Below are experts of layer 3 (counted from 0) of a mixture-of-experts language model. Rows are named gate (a neuron's input weights, with its number), up (a neuron's input weights, with its number), down (a neuron's output weights, with its number) and show model dimensions 0-127. Each number is 50 + 15 x the weight over its row's rms, rounded and kept within 0 to 99.
Before each expert's rows: "comes after" lists some tokens at least twice as common just before its tokens as in all text; "comes before" lists some tokens at least twice as common just after its tokens as in all text. This comes from a sample of Wikipedia text that the model never trained on. Tokens count by the router's weight.

# expert 161
comes after: "==", "\n\n", "===", ")\n\n", "Career", "Track"
comes before: "==\n", "==\n\n", " ==\n", "\n", " ==\n\n", "===\n"
gate0:58 77 72 55 84 43 61 70 57 65 82 46 60 34 67 48 37 54 53 55 39 62 44 68 60 64 29 62 52 70 70 70 49 30 60 57 50 58 67 38 49 19 31 27 85 62 56 57 48 61 47 35 35 45 74 33 40 54 22 72 46 69 39 63 65 64 41 68 23 45 62 63 53 77 47 27 25 29 56 78 55 52 41 42 53 44 58 29 48 41 59 37 64 64 21 46 69 38 67 57 55 78 39 41 52 54 50 40 72 40 43 37 63 42 44 55 56 51 68 41 65 27 35 44 60 73 38 67
up0:48 73 78 70 81 42 55 78 39 72 49 49 62 22 57 43 45 52 63 77 46 83 79 67 60 63 28 58 45 50 65 66 59 13 48 45 51 63 47 34 55 27 35 57 76 77 68 60 40 65 55 42 51 33 51 33 57 84 33 77 41 46 49 69 45 68 47 70 28 60 73 48 59 66 51 35 26 37 46 63 53 47 71 49 47 37 32 20 60 49 57 54 69 83 24 71 55 53 61 52 54 62 47 43 51 54 42 38 71 47 54 34 56 51 51 53 57 46 53 34 61 32 54 35 58 58 32 58
down0:39 51 38 47 47 51 47 37 60 71 25 29 65 37 45 48 71 77 61 65 59 57 31 73 44 49 47 30 43 72 76 52 67 42 37 32 56 62 51 58 54 52 51 41 68 32 71 64 38 42 58 99 52 34 51 36 43 39 47 61 57 63 45 33 57 27 50 33 51 30 45 55 49 52 58 40 16 55 23 46 47 62 42 46 33 61 74 39 13 47 59 16 75 43 22 48 53 50 52 50 83 53 54 56 65 54 55 44 64 37 66 65 40 50 54 61 42 07 40 47 61 56 26 41 32 52 38 47

# expert 56
comes after: " |", ";", " —;", "|", " ±%", " /"
comes before: "0", " |", "1", " |\n", "2", "3"
gate1:28 42 41 54 58 45 51 38 45 30 69 43 60 73 72 27 41 64 48 48 46 34 49 60 62 79 66 66 85 36 67 32 32 71 50 38 46 37 39 34 32 35 45 51 52 43 29 68 61 41 54 37 43 36 57 56 58 46 71 18 55 54 78 57 58 29 14 33 47 40 70 80 43 47 46 42 65 25 71 31 54 42 62 58 42 36 28 23 48 57 56 15 36 53 71 40 54 79 56 44 38 54 76 41 65 46 52 45 44 35 31 76 68 63 42 40 38 66 32 70 56 37 33 61 67 44 47 50
up1:71 63 61 40 46 43 42 61 45 61 58 57 41 32 45 56 35 20 54 65 49 67 59 50 48 42 50 37 20 71 41 51 74 50 54 58 55 57 72 59 75 61 48 49 69 32 69 50 36 44 50 40 53 64 29 41 47 51 22 67 67 60 44 52 27 75 71 62 47 57 38 38 52 58 38 65 39 73 27 65 29 66 43 49 38 57 76 59 37 65 29 65 54 33 18 73 43 30 36 33 77 46 30 69 24 68 43 49 54 79 60 19 12 37 61 63 55 50 56 35 71 76 76 50 54 53 44 47
down1:53 71 45 59 68 71 58 45 16 54 63 40 29 46 25 40 67 23 65 53 46 39 69 48 44 46 55 40 60 69 43 35 56 35 79 36 30 32 63 80 59 85 54 51 61 36 61 35 34 41 27 44 50 47 62 32 54 57 31 77 34 52 51 63 44 49 58 55 64 24 75 59 25 59 31 55 39 54 33 25 45 56 26 58 31 51 48 65 58 41 63 42 66 13 62 36 46 55 48 44 49 49 47 77 53 30 74 33 78 40 35 48 37 59 32 68 33 39 35 66 36 71 55 51 73 50 33 46

# expert 159
comes after: " ", " |", " (", "–", " $", ";"
comes before: " |", " |\n", "–", ".", ";", ","
gate0:90 39 54 58 41 23 48 74 52 49 46 59 43 54 49 38 53 42 51 38 30 54 47 53 24 45 76 29 59 32 48 43 54 70 22 61 49 30 60 76 56 14 52 32 21 28 46 36 63 79 34 44 63 52 32 40 43 43 24 52 36 60 40 27 35 53 63 56 30 48 53 64 46 40 63 49 36 58 49 58 68 39 68 43 62 49 61 63 70 61 62 46 81 51 60 31 50 58 36 41 50 30 42 63 47 51 34 50 05 61 34 48 42 53 57 79 66 59 32 69 43 58 51 52 49 18 68 75
up0:35 91 43 46 75 63 38 52 44 36 46 76 55 38 52 49 42 54 48 51 37 10 42 24 43 50 44 60 47 68 63 52 62 53 62 55 66 26 32 56 63 50 59 55 59 51 42 48 20 37 41 65 64 51 52 38 46 57 61 34 39 33 23 00 63 58 42 65 68 71 40 51 52 49 56 41 61 72 55 49 67 72 36 51 45 56 58 35 72 53 40 41 48 53 36 43 44 39 41 55 48 62 50 69 83 26 62 71 21 31 38 83 41 30 54 73 42 55 51 30 57 73 68 44 26 61 37 65
down0:52 44 31 48 78 61 51 45 18 50 58 50 59 49 48 48 61 40 53 66 48 50 35 43 29 52 51 53 37 65 48 56 38 28 41 44 40 74 49 59 55 28 65 46 41 08 53 70 60 48 54 55 56 62 44 64 54 52 51 57 46 40 45 74 47 31 33 49 57 79 24 67 85 50 40 60 26 88 52 50 75 45 78 87 73 39 57 21 41 26 57 48 46 58 45 49 34 36 82 40 43 41 51 47 71 56 37 25 39 62 39 62 49 28 65 79 57 77 39 68 27 53 59 25 52 60 58 58